Below are experts of layer 2 (counted from 0) of a mixture-of-experts language model. Rows are named router (the router's row for the expert), down (a neuron's output weights, with its number) and show model dimensions 0-159. Each number is 128 + 24 x the weight over its row's rms, rounded and kept within 0 to 255. Numbers have three digits each.
Before each expert's rows: "comes before" lists some tokens at least twice as common just after its tokens as in all text. This comes from a sample of Wikipedia text that the model never trained on. Tokens count by the router's weight.

# expert 21
comes before: " |", "–", "0", " |\n", ".", ";"
router:141121115123115127115130113146152116115137144113116126147124140120177144125127139173087103123109110158087120131128120103153110124152158126119131182138143108116154120124161155133132093131105118131166106157099093152131142131130100112144130108105130117067122128134133108105131137167123137175128100150105103139159139152172104127152145145139109147166138175121076169108175145146147121114109134115215087157144096079131131112156142142105134129134114118160125145108188125145141063178133137
down0:104142111118137142158123140116141135130150116148102135107081130185137188152111148147118130111123107116118177166124076173127145115130134113119133141127110161131181091162145097142103109095130119145099159143099120103106080151153114175096151118118120146129098115123120105103063129118074156153129101111122163141143182117157130137125083098113117152138134176151107139139113116121125080125137160117152123166109135150114099096148127114138124121106134103160127084132099116136136163144133094
down1:143139120139114115105105158107105123133118139165155124122106127076106084106099097115131117077122177100122111125126115124144161159090166101122149113141142098124109156078113131128180081075141102125138129074131115150102132100141152140108137164164104144129134133115141109108119147163177140133099143127175147136119098173103108124132157129129120139168130098141087120147114123104143119148117095139128086151193138140114124104116140137123103127094115098126116107121157085182131123145171136
down2:099155131107188117170115066118124146109155109145122148082136102167157141090134173136157134156129160117126104110140067149156169121109136130106124120141115096153139136093135149153148127105130098109114113135144128135125153085132108097107176137137111135116141131114135114176155125103171169141138142119160132158124139157145127159118145138154109137098145114127124090163134133085153099169107130165123122093136134117148091196119110138105139122169101166151135128150109151121109161137127093

# expert 26
comes before: " |", " |\n", ";", ":", ")", " |\n\n"
router:128140106140107166121174140082158108115136151129138115113101112127142143124156146126106103148101136139167122128146114136116085122125136148118118143130146148123152092127109169135158131125166131123170140142107139146139147163130143144095106117128188120085132136128131144106145141166128134137126111099143117146141114132138125127126141144100107126146160145113092138129145137127104133115113124111214078126123107068106133105147111155134111156162115099103124157119145168144150035221131144
down0:124151093064114163168103138111136104116175110126076096146113161106132119092115120104116135106118136126121091093139139093156133112135149116128134169089152141123150083126122153099134112115125139117108098125133131160126132110125151126175142122152124136109163130085116092130108111119138132109152136140127114151122165148115106138090160135174158152166133147130115074154132134124162149119113095088172154128139134133140152133114169129153102138169082118163114112150101040107107125119123136
down1:118120106086151142122120142115181116161115125170090115182130113155137137135110120126144125136109112138121141129138157136126116141122150141130187139131121115086165102154112162116090148113110152103123118142108120192079128145124102142107111109135101143138092108131094093143149127095108148185130134118092119148186126153146105137088121121119129096134120124146184112122148084101167118104116072110131150151124118164156144143129140095184126119117133121102129160144125099120162177106151160
down2:150134099126140103114125133129104145149149131116133159153135129179123145108161118126065153165165135166145106113167210109137105109101115152096123145113105146140104133146107132130130150169126112147114126114120108110198136147133134135142136132114138097139161143158125138181126136142106115079125091108103125118159159077161138098134114105160132103117101128125169116150154101143120155093154157108160162096153138093131121137126153097134144102157169121135097153134133114113192140143144119

# expert 12
comes before: " ", " the", " a", " was", "==", " also"
router:130164075141109100129151147140104139140129146116121135125091127156186125130147185172127132139109133129131100112114115114130109136154135127108132200133138155134123136144133124124136151117160109124152115150128064134151132140114107098126114130136139166123105184173126138119154154099107137155106174122137121148159124145113161179150122162104116143143142154148101164088161086131133131129120126105149088134126075121158119091107135157087117086157111136142130150095108161190150133169118137
down0:121112127129135136141157152122118153158156160137106137085127115118172164153142127118121140111178146167107120128152167164118154128120169117113091174076159126105099119163102138133113160123129137082147113103131123086141128141160131123114100124097102142135104142136096118118132139130147171132129151150142128119107147111116117137085113143122136162164098176127146057123139153177106110141126125114095142158118141096145166128139131111112077124118131165138111147154146202070098148134133111
down1:130109107133131143099166147134118156167170089114134136136123116130115154124158112132126185114147132129096102112099108136141104124092143089155158174101095148175151118140155114146090132160095103124122160115173117107113135120178124105051112112085141147136128149126095108123117163135111109158148147113115135097156103121145135132129134131113101101117129128134145128102108088128157121129135118097115120092148121147143157091072145192140166107110112158113122099166121165106103117129172124
down2:164139122124129117150119139157123177145118117138167132167139114127074160100100114115141125123105126068152128066128099149093137093111187134132094115086114113137122155126117109129131126113110162124127144135097113137122145084145161098129174089114120147131143170155125132096131187119097116150096108150106120131134133175119161147119148122173078153138162134114153136129114087121121119131129164116140112104130137163160139152085125185133163134120105106146070120123134158113134117134122114

# expert 10
comes before: " ", " —", " \"", " +", " −", " No"
router:107158116120112113130131140135192109125147130137128123133076104123142130125144158153123074118155135142138128125092110097130114161132111164126119186152133169143134128120132147143115124121153118094120117138132105142155111137119100116133118117136097151144112160163133140155127165149103151136126172162107123131149116147186088165138135098113102173138155149138111135154171101144117127128112140107159125141130113081133096102127124135096108121163041125111099167099148155173165177178138130
down0:161134135148157120133124146122079152139126121151149141159087090174112130111109124100170118116107137144120132135140142146099190129125148136123089066120109148118152126080155134110147155104064104123154152141143108096154131132127116102079139134081150128107152127126144159126118119119140102086112178128122112139194144130120174127155144118101138109122131156165162112110134141127123124087140150124182088149119143151177156134103143155144134097137148119103072119145124164136129126131141142
down1:134162134174148145126092123094076126107093127124091129065126125129115121110142088121152160100126139119082157116145122114132074121128134095117113119154106108120133107137142147118134134130126095136117170141170141153126108105151129101125127169149155137112103120118152124091122149151117136153130111136143067163121157165128129128139142134148147160118177133123149143097125169078118059136083096175120096114102143133117142122163166120128148155122173117111142109114096083138094111098113137
down2:131129103101125128118153090137168124145147139131120117159145161109149080136090170111133084148120129105155116114119107108110123127133162172131132115116107161135156101111151109132115059155161132119116160136108130102157114125096073129142107150123108141163178112129144161156134165145123137134157131159135113133173107103126112097174142134164124086124126123099130160132132142183130168130167154086104120124109137150127142120140137170136114112159125169104090138160127152158119195124107099

# expert 19
comes before: " the", " a", " his", " first", " their", " other"
router:112127103111108119101144107140138116133119129103115129116079142126150095146146114155160137102148118152126103139118126117119138132154139167125145164132125129114141145126103167183166120110151089098160139149116091153136133136122105120109105130131117159140114155171129121166144114147112129165075152146149104147171109169154138140140109111112129148153123154101115188064166118109117109080075116118121116162149131110100085127126143173096108134165139108134151148089122167158133066148164128
down0:097131097130101135123097122153177144134138151127142118136165145119105145125140134126103096156131142134109151120119113129141091122109104130113095139130108163098140059109102103135120120105102130134164130114128085149156139113130137126128133101125163112113131177151142143082086118159105106138145152148128074084165147116129140131142105110126105111140111113132109119100149133105137101133105113170057188134095154124142169117099126148124177179088093112102124121143110157137169078106098146
down1:114146144136145122138142128123142143111107112132102121135124127156120130133124126131128138131108157145148148140096183103124109138161103149153141110098133134127150081157130149163099069103131131157113156198100154163139148126103129132100127150169110092164138140161136131081107146097108140097099206125091098156118137146110135110143137149095128175102140110150159121117110155125153126128108114111192124141152117108100131101103138113143121108178154068139142153117129171127115102122147083
down2:104144123123111117129078152144143116114148157149137113137129115151159112126157138122155093172136142102157136139080140119130124088107154152138112150169089155090124064134114144145159172124101103126088162095131149111102109111121113164178095112161057159119115124136166150161091117126110149115147104108102138125138088074166138086131133123138104107139149133156132118086126066152116138106126116152157140124145135126115127116121131136152100125095138115081146138122124146122128143172146148

# expert 9
comes before: " to", " in", " of", " a", " as", " by"
router:117159091113117140153145139152100068120134165148117114131096130143157127148139145136114085121157141143131107150151129105150088147152129164125165147159151115113142131112151115125130105111171110127134102155101105149124134150141128143119095145153142147104138149169112116153165172114102118154113139109146157147132105148124103142142137158088096177167147125146098183103164111108096114098088124148177077175104086141143107104145101114106130104121133127164126123133149161166175127156112159
down0:093126144153131103157122145176161131117169109169106117108113112138124126183145110143173118123129135123132139081166096144126127131111165142105117120134180091140113135144159123116162119138129151117185097155109163107150150161161154126138130129128129121130169119104120116121097120102116072134108113157143148152148169118105156146144121127136166146160126135161168106103084101105093139127153167076118139154128166092146095121099126102141100082113123107178123126094109111108161116120132125
down1:100150122106142130133154140103164124138130129130136155186122096153104120160106161102145121137096123059126095136119131128119079118156114145097114091141137152151149120139143113140160116153118145096131162146140128145108129132148097109105130123185169136128164132096150121149122147098144064103107108152215105105119096157126152172129138110102088142105170124147145149131145134120123108119129104140111126120100161117142139094126176100127113116125166117144107120073127115153155133128114174
down2:124108125113100110173139134122101121144171126153097090128130073127150110107114169079111148103132120139102165130138105149116157117100164164144138165079127166139112115097118119140139152166098161110106093083141113091142090113123108149134110128130125107127166145095132136059133156142091155115113159137092119138105172091108129121117117129170102137144136108118094150121107118122120175092155130131093117106140117092139097131150142148099104099101142166141149118136127115121123137112114190

# expert 17
comes before: " the", " a", " his", " an", " their", " her"
router:133162116116103121110160138109125133117138167124122122097099141142175127133170155140108093115152124144089129151095130105119143154141103128122146145105093117122167122110120131144127140118201094152154094157115084142129147122124093076125090147135107154124116107162151145123169150093116112162112151136155148119109104144145115145139115082118151155151124148150091163110171119110120130101067124092150115168148095118102120129115109162106109107191130117146121143104113168148148077158136122
down0:141131111128164140112141106121167119121148142128135116122125144142135113153143108108082114133100154135130116129128117123083145143119167133070149082081101114163076104125147166117097109182133122105149119110114106152160146166109108142124140114169131140135137137138158074117187118126109087110134137169120142104107123099135118139155152103162126071119137139146154134156092161101089154121091111183134108126111102157138119120134170134145116136130106134095143116182103090121131110114126078
down1:164121157078139117080146140106159132116134127143157087155129118155117125128156116165122139133129137123119175211147147150114118129107127137171132105105136094147107136175119125130118120094115118144132138173115154081172170148114140111118150135099127114123095091107112147138173121109144107121135123109169149162103134161145121139138122132123125147097113157117114072169118111160143101138102167113124120159152155119119061159145142163163123156148117111119092137121165116079105147135130134
down2:137128126160143125132155131107155133107124135126122103147098166102137105111155144194107083115110134137126136126088178118116145113114112127150112116122086054164127136139100134143086128134172099131168176113125114146149166104133087116112097140103147147177122106092122119086178135133146102137094129112136145175124113092120136115095082121113144119085074160133122150168125102148133109161094119126108123162107165116112132130098108141155123146136129123115131116112098158106103112108156122

# expert 14
comes before: ",", " and", " The", " was", "'s", " is"
router:128147123130117142101140120155098100126142106116111108089094111143144161148146162151111124126097145116141127114109130101131137152146132175094131170135160116124121154102122149138161117109137130150194135132137120182137147171143127121120093122103113116066104152149125152165151130153127135142141154144116131136156108119147118149143121128122132140140135178129090144125167094156128086136126123093179111145116144055189091093115146148137135126126151116145164160103165180173153140151137162
down0:163145124164116108120103163149141123071150130175144112189107158147138130084126131123111110120130100128103142188158143124102143126106126118106121112107102093101133120146115135120115136146138093178159126123137150083140137131152106104148156125116127148175118102098152115089133095149173129084107137164142098135149126075137138070100154138114133111095090122142149127170160173115117139093107112138131119134140147141115142146136165079110124116147122142089171151141109146123151128150094141
down1:129084162147136113181110167146111129128116155109110168101142096111140150168116157103129127086117158114126126130162186147143133145129112128136136107126137170127111140126151104126107155147079114117120118104154119138109171107168127117138162136132091096092115133111154102130133083103185140165180126145121154155090112158120096153128126129097157131138174118120125124103115144125152104144140107179081150097142137122126135116137100137101145150079161155135175076130155122115110118124157133
down2:163106127104109139167126139134104149112133177082111164101143141113121111144124123092133077089135105167140162133121165123125124110113136124103139100145141132121096131159116159090159125151111122093134125131158133139109140136120153136109119141151127131135124144141109086185129151129152123111153114109128103118087172127131135144106179115136136127157145143137090159093094098087111146104172102157126154158132118094124128132125174143119120185114137142115147157138125175124150109230132139

# expert 20
comes before: "1", "2", "C", "S", "M", "R"
router:121168097123100114120154122143122090094112152113111116150094122156180121140175137119156113130129139128130130140108132097117116153144123131106136131130143168119148092136110120177151138144069124139182120165139118149134138110109108050116126119127139128165124148181157147170168115158114129146104142139156101128122077134114132154177152146152155073150149141124132140160163129085146123102106145116178099173131125110185106100122150122113117114146122111112141116113131148134138127180124141
down0:129115122154130137117128116099122114165099170122132092116111122101137123163158130109102152115133165096115127127135130134102153123175121129094135154180100122163117135135152133152074150127157161119167116087132124131140138125153134129175121121108106157166115122127142107082129125102124130159141139156104122118112119134090134155123147185143139106160127217079133102110130150136128120150136119145131107149119152131113114136151129161105158145115115089169138094137132057147118140049113144
down1:152118132114145149129148100114128117143118066113067119135150164123149135152157095141174139130139120119151125121143138136133116148099082146095142128139190167121135152139183111103098144098145157146134165108142111157106127160143095131146137126173133147155127111138131125163156145103172104135118104099138133093134124123118174123123154120111123094165154124154134146189113130098166149158120132154167100137120111083182148109117104131085122136132159129130141098131152069137151152146118151
down2:116101143126125143123124142145127144123162155139133133077097139107133075119116121099132107119100122149125145121085123154112132174142109088089145127119108115148163125133129085143149137140087157144160129147129156111123145144117120161133081112160122134133128185132102066136169110084143101132145135123127132118119105154159140096153140154135089127161096113154088116087100158152150157119134158147121148087137169098120145126109098097165087145118113110116143152115166140087123145202103126

# expert 23
comes before: "-", "|", "==", "The", "===", " The"
router:123137073127115099154165114118103098114149130166152136110113113150141127099170126136115119140146133167071108108094122107118076117157139155116117160140120099146111111110137148114139153118108125109139138107119119131153146141119096107127121118117144132089103133150112153162119143141099112148101190116109138121148104105133149182129132118142128086108149185113094131120146105130117135133116133105210075158131110083147087128113120154115138098112169120143118166117182137160136126190139135
down0:136128123092130125117112116074132137155120158182110132149181181116141143122123117148137118155135086130105113085119131151120141150109145133112071106139125112138126074126095114145144139125124111097119136151122131132092142156138140142124092151128102107166109091107074127147100072132144146101135128165131101107122104101072114174125171160132124119139156153110144114115142101109117157146160089132153122161127062143127159117132113145129139191136137145122128116126185123093104100117125120
down1:130157086132126154104130121086104147101141165148165161128110111173146152120129134114100108115078139113098105102148108123105084160155136127132141145156147137133097112165113105074110070170155119112134091151122121106130098087109115115113124119136116109117149163064128144129136122144118121102110098105143141134117109097108138098114137110101119148138125107090131148096123116139120163132140122155156112073151175154171112119166145123126159138128169117153148109177127149128086084143122091
down2:107120135147145147207150144118100134105114135083093160096127145144126159071135177136095135134134129155101128095110105128123111136135154131132079121137132119118096113179125134088113113147104117120127128139122102115116147141138125106105133145173150118095180121138133107130087121175131148114163118154142110134130133110092133161153155157108136154102156159116081137109100082091127086143121124127112105117169058134146135154114151124134116164133128153111120110095167170126108161118154146

# expert 30
comes before: "0", "5", "3", "4", "1", "6"
router:130128111161084138105150145172161151117081138140110117106104132125192135115142140139127096136104133142093116140129137135127124143153138129110134145148114119117144095119124130109146130148132100135158117135119096135123110137112146125130105133134087162121098115176134113144127146172121145156102097099127125113138108157162130168163101142124110111156117147087105144109174147115146116123102109134196106130140120095110137134149113123130105136095124106125155121087185149199156080222145152
down0:121154172141125167113119106143120151122156103138166091122130101136169145122111115134131189114110131083137114116159093109118135119122120166114065129164125094148124167161089119126133139130108152101136145120118125148150142099158135107123109127152149146150179133106151135081135168104135102080132156105138104153092108141137115137091180165109104138110127114103141098148118148134166096077174145152134172153104103116120119143128136111125180129100116150107150129120147160095132111160159128
down1:115149157115125132102128090127176148159169128160101127147130125144120124121140117083114130140073164107161156112128139090125143099121160154124121102140150080109118151089121129086147121125109145067135107156101157153142155169117178120139116146100115109144094170179144130131105095137112110121100117144105160125188148116143147168098115121147091155118114146106123095140113151119137108118158138150135135137121128134148144146115114097132105125144138106114184101114152108184142125150184100
down2:164083128099152136183145110133104123117104125126166117142165116067120108110112102159119118150135114102115098124145121120130118124132116098103136122156143139139112171159164113129103085110146115132140116161129095127068145125170112166135106120142136089137139111059118103108128129128155129136130120142157110166084104094146143167101135128156117109129118154147114107174127124142098130130118121134161109154104139113157127132156104088186097139131151134171103176095160152133173128111092108

# expert 29
comes before: ",", "\n", "–", " (", ")", ".\n\n"
router:102132091155152134125141146148140109109166162146114152116121165120119150144131132116150103133148145141125125115111120129133108116142117138145118179098151116156124116134121129132151136101103134112175097142120128124129108112131128066122132102104073153051131141129130153092170102150088135161089140160123110164134121126153101166109145141133128103143161116183078179109173106116134109106105158090177099145123139094123097114098143149114112110139117115153131164094161155152151093165141116
down0:160154162135112141155168124156150142150168095094149115133123135110155127137135151166180137137130070166100094124166126114142088082106138147103150104153160099136113152083127147157103131139140148166129154136160132138147146158114121129135103139134109126156096110121147144117094150156124090134123113111143147107127124104142101077137167138126164104172122150127120121139170149138156128140089099096215134127125146166123127152130107094126161108145130122175108095132113128134142156100144119
down1:181121152127106152106159134110119138123121146156127106111122103100161093137110102137096165177077128088108133125093097116134116109124125150086100140114126130106129153110103083163195094111148123130126106148142114145129099150085156144139139154169140116125118105088134081121151111112143131114135102139167095152131162122136124105121115112129152137154140114185120173165126123122149086111147152152138105152128114122091144155146143151109125173132152142116168104157162082149129140090166138
down2:136134113130106156120127120068136152112082042112139120108127104151119123131135132091133107081122121088121146138127121091149134148141134157101126140105146110146116120119097098146131100129129123132134163078126153123193129098155126136134132120140169158115099117074093173129115130105140093147087160145155125085130135114129107080141117133190140106152123102130135107127193136142110123166129111142120132114154105138160111139162124137167087105143127158128109144171129111169116143135145124

# expert 22
comes before: "|", " of", ":", " in", "ing", " to"
router:090139088131096124143139106117118094093132148080093100122118119142167137114129154132114117108137168158140104080110076112130111096162130127108113142122153121125134133107153144120116155132092137131118146113143106119142118133095122140125128123131128124117092094152143142158129135125096123159058117152144129162118140145122144131153119145113125161135134108108093172139160113126130156090086153121189077159162111088150133119156125144117114116142109118112105149084170204182171121154148135
down0:126132153105132124074110180122093151128111149144151105151116116127122136062157089118139123140160107137129117102132122122120084129183166145199147122132124132179128115118110145146144131149063085099145120142149140101097129106156127110145108130097105148115111118129132110154135139112137129185148121083133093112136101093165116133123126100122104148152104175082097102112121121148129114099130151095145136157102120129128123162135138105162134157163085113133101130122139162102088147136118156
down1:096102101123122110111122171154144139090124171123138088133084193148130169177101119157107113120127094144145130139085120154120132115145146111124122127083083145104110118151144138150104158141131088121148118157175123169137155134143119117121102136117131124115113107153129172138127155146105150151131142125135132143157108114183125102182122151148135127125144113156159109097130130117142142154114133130082150135068134170116139062105106129116129126151096137112087143110157137120133167182097122
down2:106139083107111128054113098140121154106102128144141134167095108113103113129126104166123115155112093154170140095143140119108165107180111137130158135130121161107133140162125140174116101128140132122165123118117143128153103163110109116142129085134164131161090104167143108129109158127093137088145141086112137158143096090125174152170139150089142174100092137125139135080109146110107138132148142095110157106122139138098153156125138161126117129094122124143126170102143139137143091090112106

# expert 28
comes before: "1", "2", "3", "4", "5", "6"
router:120149073138117115137142097106133111142133138163130139150085106132170135168124140139141105140138116180190128124118093102099129112123137150104159110137155106125135126160130124140153143154124131132145120154158130149146170133118101100142121106137116164145134124145145155158129145104106108153127122119150111098157142183134122146134136148098116072124141124135110164097179119158131123118105135071152100158130118107129102104113134121109102125101119132166126131128175153158185076219156123
down0:162123108100111136106123165127084108144175095133133160100118100114138146087120140115141132090123102104136117134100147135123073175125159086124112102140142138153098159148143137166128123116122109107130119151159100126110086127087142111135110102129147116160126106101141136080170153126113117157103119091144144144071100129169131122075149187121090103104139112144113145095084110140095129197123156139107123098160147156104133095115113119133130122134155176122130105135155138126130125135145107
down1:130159143123147141147117129171133171149102093117132124114159087146123131097140117152189140121125123145112131170131136115147115132134161143075104113192115120110130129129106154126128125146158140141112149099123078151128105103164138096154096142155114134105131159145133135066135119139156109126146153103080123123158087149117133093160157119105101171114124105133160163107111142065158109109121108161171124119187083158103153115112090098137131146103109147105109157109137149126125132113125110
down2:182089116149090138103145115166157136095143159141137088138084125126131118115152121080138098105107130144133137165136161099096079105164141125084145135168141130104131144154167172110132148127163112137148114163101105103122117150113143172151126063143125101132116123146104123108142139103136162108111075141090183139130118143116180134139137144101101129146145120129128132142118068147128133132114084137177118106125123125143127145100149103141120143130133159117122139118122192092106133134140145

# expert 1
comes before: ":", "-", "\n", "==\n", "=", " by"
router:131165114153134097120173109112096108103133157100112100123122101102149145180133112113146105142169124162150111119111095098092094144166121139125138158157103122147157115121136134102129137100094120085125145119151137158147126129132107115100109142135112145083133075128158123131164142160087147138097125154154084105101117164121125122124146139142115136108156164136121132119159118136110136104086096088185112149105083110139130130121125129134142083115135135105143188107107161149144107203140093
down0:131095125107105092168160119120190120132149147126101115148133128107150146102160207144110145115124157159103143113145138121133132101129107137141080128102114121116121122104073120107101090120103114119116084123132158109108128099121167156151131134079122134141129152118111114114145103078081133111126126152117155125099167166130148128090110124080162129097097124131110129153122131152082128177101152113122127127130137078139152134147114130139067137155105101131113151133151102124094143083114159
down1:138114120113117119143124130130137097119127115132124124098125122083128169171160128135110113146133108137155132140165150142167137124091128123144072153133079112096074083128126063101126162113176116182162110133131101135174148111139108093112113096117186109145158145158102165150145125121154104118108082086123105112113163098167119100109132142124119143135119149140109106120163118113141114156143135114110136190099109102182090129144136132154130140146120118134120144142085122139138123136153150
down2:181151118149106121107146134157146154108121169115136134154091148074139103139159119152134122121158112171118098114114053082154114110096123140093134124098143132164096138126123090130131091110124100131123154115136118128091144130148123126163107130126070139121162119125156107107135121096094092138127125127119135124108160149129120134142129134101193108137071153117119162125146109157152166133171137115154109126159118094103130168113149121107163119167110130147134116128149189115120134170125161

# expert 25
comes before: ",", " (", " of", "\n", ".", " and"
router:139176128134087114148154089113110157114129154112101130138106107139124148136120161118118083129163131118135147111092111103126098126159089153116092138150159116156128135104108128124119149124132130105175131147143113144124140124123117124138087118128121120062122132180123154155130145173123129132111135135149125144161090119162112140126127142097133134140140149126075147119182095121156124122107136109203118168140133033150097127121164156145114105126121136135094135085125155168168118143139156
down0:056117169165149163123128162148111148128142106133129134096100136104164145093092111161144154152116101100150092066139106087094132146121137181144127164138123119127141125124106114107155118115167112148100158100163139133137083160147109147115123141138135104143101115185149117126090136161122114147127123116123124157082170133105136115119130128149176129114136112130099159113115137159126076120142125146084128131150120118137115115097121127139153092176142139106136095169152177148134127141101145
down1:122099139125138128121126111124162106140130140095160143213154166154150159080136152124093125148145088168146137160165154141136144138110141143115100141096115140126144121128147120092156122154104140126126129104126106125174114137153118124139143146099145124122128088128111134108102109128114094127113062143138119106154103130131134068128118095140124127122077152127135150180183108155153091117174120165146185092153144143121123138153115108144149122161113116158106141127111151109142121189127147
down2:121133116135131150106105083114132133144107144099122168144169116139163126096098128140080130118154112177140139162160128127138102098121144131113153130134095139165121140105127106117094121112087102114173157118108102094145094097128158123142133167124094160143114126147115167158106088158108115149162091133141155120121145113173151050102118110126109146143148115146130107118185172140101169142178133089131134080144126124152123131138136141161109117148126139156125148152126142125149112182138153

# expert 24
comes before: " of", " to", " in", " by", "ing", " and"
router:115139092135116136136127110198097110091121121143139147126075112142122133129112127156135114121146124139135117143121097128128104123147134116116104123138144137112134128120118156172108150128117099117145112138115147129135139123087114137128117132101133128089122096138135146176147155126132110112109105161130114127108120140186098162170126107123111159149159157136095197088150131091135145084085133104223076170160123127151128109133105146121135137148140102139121167111143190170172141151146133
down0:096125128122111144150128109134114112063130115143106132089099103138148130135113133069133131084108057125110120153097140092146130130090088121123112133108126122137179094158121122133140114168123114142130092111087107135075154175151135156172162152138133116104107130101126113141121142083179143116146147115129106097118128137107152127134143136148149119169114145121110159119086148103133104124107102169193102132132095086152177152129120123125138109149129102107118136115127185108134127107133130
down1:105131153133154110131135124126148152126098140170123115055129166096125129142156115149090168165153096143132146105128104109133152118168115160147109159100111144141148115124117146155158124121124112138144061124108121091162133130148148157121097081122133149100119099143157093134125080133111112121143113100110094135121144134126165155154119128119112118104111096155186118141135115136138103152127108124103118167130134142113140102124105134093097125113157130129178115076097177073123104073159121
down2:146101154181141124134144129119141119113141122135098102084118113141135166129094145100141152110165117161160125147169172120122157113115082131058164151097118139118176156125112160140101095145170101148121131136137121161161105109162119154123103114106104149153118082121101079103110107111138085162134114114145147098100131143129148126129199126149144174150151118162127148109118122135141098100133108149159125144140085127108104152170118106164126122119118131154115114111101123125101120088137120

# expert 27
comes before: "0", "9", "1", "2", "8", "7"
router:121110110134136111109126130143105098133149140109121125112101156147190127153124172168145097132131111137114101149108119087119091141146113131142147186124138145133149150152121153137143130096121102130168123123131129130153140125102137074141140118086097156098106097111120077136151113129097131150143102145120132166150139176165109134104117168113133144134141168163075170112162131136150102110116148120188090160108140108146101098132148136121115081139145114185134128127176138132130106194126130
down0:117106111144148137138133146125130140132114146124153125118125101117162120111143135144124114137115083135121110088137083119086108142120096086153111163124135106086116091135142153153115106080175136093127143144099082136099169164116146175153128129117137133185127150125094166074148144141158131172150127114123101137145131177083172153097132127141131136155158140171168138149126171135151118161127117133147108103140197109134147139117151118139111091141089079123121128107126096110131128109145111
down1:141092112163127146110108155130137151157123142108142158092091096121139099116095115161142125146144184182121133101107101116094086099125110126159156155136134160104155126161158111128177094155136110100099194110126114099141140108143127123148181159125087072130108130139118116095100128115126142151135106159128160159121103135122176134182113140119131125101111159124168137126118144122098131122108120113134153128103135101128102143166084130119127103111117134129131093082120152116099135132108077
down2:131152112152105088145146126115102115105161101134133154094090141127132122120088122126150142129082115127149150095063090156124121124136164128102162116135121133122098155157144158109125147125147108072094127112140145141138087134090137143137127138122088093113128136125133129151151152089101085164154094127113140129108159117101093174122121141156115115124114112140127107126079127100086123150181145167150156167140088133110112131101106123120107154092163152121143082156117128081127077120093132

# expert 6
comes before: "9", "1", "2", "3", "8", "6"
router:119155095117141133091135090169144112101140137109089129139056144150154117143116159165138099139109144121131103157103124122130109153162114119123116178147118132099127156164107127137131161131115136107117109156119139131129151139154135114123128094127109151141104136161098131174113166133129126145121121134105106137132082162118088116166128153074135134129160124150090133120153104109132130102095140114130144167172125136123133103126130106103115114135138130134117152100176168161142099245119120
down0:094162119132126140163096141105149161173122116134126132087144134136141172100143148162102107123114156130174089129111102165113135145100133105139157129077120132149103121137127109126109116105117167139110110113118164155113105160141095125142114116113134114145135105143138146115103149168113099059146098080136131109075111091128098136119153130130131174165141144132111131127103123160110106171072112148120103149081163135095157104093168158154123134122130145139119111126096149115099090130172127
down1:158155096063092107160135132151124113121155153137119145183070128127123143145138144131097097090144182162133130170165126165127102152086093141141150132167136136111077125128161111130121101097165114120149154144133119159153120140139137161129139092107130123118096128205149124146129107143137149126165126137095104153134158153138124142135081111126134106110112170087097151156120122151126103091161145112164167120108106149133126141122128151115138127109122133120161114146128081094116121137114125
down2:140153157155151144108134146151202153075161104109155135112115115106144140159167163140107114159163095108117094120126139094159160143145158137142142115126125105103161116071127181115121133106162095136151115138141109138133134127119139135092148141148129122117138125119127105120100151143128106137123145144180085112095079134107155146100140148117133153157127161171094111104094139115102149149140139114131148181124087125126153123092148113122128149159106083117111106105142190080126124134120117

# expert 18
comes before: "0", "9", "1", "2", " ", "8"
router:098143128095152141128159131100129125121141129136136101138069113121194134122153128136143089144127129115090094125115145060129109101110117138120139163139131116170158139126097132210130136125113125079196096111147126120124136139100126133113090129094100162100140169135122145120128188112122106115112126118142137138157131171130133133156150117116119134132139127143107134123153117118132112111106124106176126167136146110130134116133140149137147092145100127145115167151159173139148116215134156
down0:106095119100169132105140143104108130153138100103184122109101095134138099121133131082148093106108127166150108123136086154155150114134135152108132124124096130141084139149189139147152126121131089127163109140106133109136130129123170139094159177156108170126111134161071103116137149147113135144124154119137118117129142173111057150151128103119131153129103082124164093151127176137139134094121115108165146144125122139135130142115144122099122123149131139122110150130143186171119136115159072
down1:151152090121097137152118168130107134123166121138163114175125156109106130184095137104110140145129125148148122115148128150176086118090097109145121102119164159099126157142149118117121135156151150151155158135138142073176097141113111123110133089141124127113116127146134135124072103138105108097134138107123088140105106123160160145133073124139110127093093127103148112095161133150098127109135128174152120129121176135123146125162111148167165093151122184162119136156123127100115117127146182
down2:082128117129132119141157155067121124122121112134098153116118109103101122130086151143148138101162142093150139098146117102087151146105129133166130126155120122150130125170104129181156165148092099143151129130178076158155149125132113090156105107109128151144097108166185135065150120134137130129122155159120099116123138157134159134148154107157117096153150103126151127106100119167125165144115128131100127128175150118077113132131105134146110173140100117124083136147150114098137166121114106